From a checkpoint of a small mixture-of-experts model trained on Wikipedia: 16 experts in each of 10 layers.
Below are experts of layer 4 (counted from 0) of a mixture-of-experts language model. Rows are named router (the router's row for the expert) and show model dimensions 0-255. Each number is 128 + 24 x the weight over its row's rms, rounded and kept within 0 to 255. Numbers have three digits each.
After each expert's rows: a language model's description of what the expert responds to. This comes from a sample of Wikipedia text that the model never trained on.

# expert 2
router:129145134120167162155099156107084138137106135157088116151147120152163133141091123100092123142130164135138155120116109121081130141119133140115113104129144107153105122119157093139098108148155155114131159145142155134157134123133094118112127110151075129123138119118124111097141071130161126151149130149112140119132128110085108096126081157104122193087083078122116161117094124182124106107170135139093133104166147135123116121140109133097149142116121107095133145148119152137100132118171094139118129137132104120138146054119107102176133075144102161156111104135146166150152129079116118141137153142102112113122096180134157158174157131098118111152074144173088143119122138149116118130147123141140100130124156149134098134145103129171145123139177121140147101153084156144077109127110133
What it handles: Nouns, titles and name endings after the, a or a possessive, often before of or 's, such as station, company, King.

# expert 15
router:132144137118167164155100157106084135138111137158088116150146123154161132138094121096093124143129164134138156119114108123079129141119134140114111104128143108152105119117160091138098109146159156114131157139141153134157135119137095116114126110156075128118137119120124114101141073131158121152149129150111138117134126110086109101124078156108120194094081077124118158118092124182124110106169138139093134100168150132124117118140107135096151148115121106091132146146117152138100132119173091141118129136131106118138145056116107100177132075144106156155111103136145165150152128081115117140134156142102113112121096182133158152170157130099121110152075143174090138118123135149118117133146125141143099133125154146132097133146106127173145122135179122139152097153084156145077106129107138
What it handles: Numbers after dashes in win–loss and standings tables, such as 8–14, plus pipes and auxiliary verbs like is, may, are.

# expert 12
router:129142135122164163155101154110087136134108135154088116151146124154164130138092120100095126142128165136139154120116108122079129141118135138114112103131144104152106119120158093140099108148157155115134159140142155135155134120134098120114129107157075131122139119121126110099141072129157127152151129149112139118135128109085110098124079155107125193091084078126118159120089125181126106105171136138092133102168150133122114117138108132097148146116120108094130149150119150139100134119174092140117128137130108120137152055116109101177131077142099158157109105138142164149153131079115115143135153139102112119122097181131158152171160132099116108150076146175091140118122134151116117127145123137142098132124159150135100133145103125172148121137178123139150097156085156143075105126107134
What it handles: Commas ending clauses and nouns or name endings closing a phrase, such as Berkeley, seats, pressure, plus species-name fragments like senegal.

# expert 14
router:130146133118165164153098156103088138138110133156089119153145120154166132139090124102091121141132166135134155117115109121080126144119132139112109103129144107149105121120162091140098111147157160116130160142139156136158134122138099118113127111155074130121134121121123111099146073130160127152151128149113139120133129110085110096124082155107124196089084078123117159120090123183124108107169134135091132105170150134125115117137110133098154145116123107094134146146117151137098132120173094140118128137131106121138148056117110101177130076143103155155114111136142164150153131078117117142134155143101111114123098183135157155171160134099116105150078142170092142119124136149117117132148122138145098131122156150131098135146106127172145120141175122142150098154085158146074106128107137
What it handles: Bare spaces before numbers, final year digits like 19-38, and suffix pieces ending words, such as mill-ions, ephemer-a, schools.

# expert 10
router:115107085173102135110153131168135127131150073070144167091174142110149103126186108105124159119125094152133091125159141147108159120150147128132126124124104172144143100132133155105091121132114122126162129123153109114112114128141103102106113089128116132116121125159081120101120139128108131128108150148099102100138109152113094111150175111144136098088128185104131141124139069075142144152102125135149134124108078153123157138141160077152112124124102113157131159097098143131168128128101118132118128108125132116125133100159123163138101173116159113093135168090097125118152104140088135104157103090145149132145190140108108124093101167118145126099178111088131100109135145119155126116130147147109171132112105098142108155136099133113107154169116100124145115152136093130142177130110096
What it handles: Line breaks, sentence-final periods before newlines, table-row ends and == heading markers that close lines, paragraphs and sections.

# expert 4
router:124149158109101126079184119141125148148141135130159126125097122105105154081118113119147136126132123087109069141131131168159093102137165086107143144120103140109146126143087135112158146087142138135143122127098102142124153145113173179148153143118178137149128146095151127145136152134093128080121119045141111127132132122165113116120138121125143113160168123140132107127132159117148121156129116129105143160091134075126096151123119149142122093101108145139134126127167132144165153128123169142157124124103133127096110172107136180092171145146131121124113119124116087103109124164170112140159104154118096145135129072152154098150140113119094156149113147121118140122107140101087133147106117090119199148135152128112110115092181109131110132131111140124110183083131074124155115112142117
What it handles: Prepositions and linking words like of, in, to, with, from, often after a verb or participle, as in along with, traveled to.

# expert 1
router:131146136118166161155101156105086136136112134155091116150145121154162132137093122098094125143129167135137155119116107122081130141120135138114112101128143108151107121117161094139097106150156159116130158143142157133156134120137097117114128108156076128120135121122125110100142072132159126152148131148115139117132129111085112098124079153106120193092084079125117156121095124184124108106169139135091132102168149132122115117140107134095149145115122110093132145147118152138100131120175096138116130137130108121136149055116106101179134078143102155155107104137144164152154130078114117141133153145100111116123098181134157154171161132099118110152071143176091140118123137148117117130148121140142098131125157151134098132145104128171147120138178120142149097155084157141075110130110136
What it handles: Name words and number pieces in lists and tables, such as United or States after the, year digits 19, commas after dates.

# expert 9
router:131143134118165162155098157105084137135111136157088114153145121154164132140091121096092125144130164136137156119114112121081129144120134139113112103131144107150107118115158095142099107145156157117131156143140154138157134122134094119112127110155076129121139120118127111096144072133158124152149130151112138119133128112087110099124079154107122195094082077123117157116092122183124105107170137137093132102166150131123114117139110132099151144117120108095133146145121152139098135120172094141116126135133106120140151058115105101177133077144103156158110106136143162152153132077116120139134153140102115115122097181134158153171160133097120107150074144174088142117124136151118118133144122140143099132124156150133101133146104126168147120139179118142148098152084158143075109128106138
What it handles: Opening pieces of foreign or unusual names and places, like Bo in Boisbriand, Zhang Yuzhuo, Gothaland, Thai script bytes.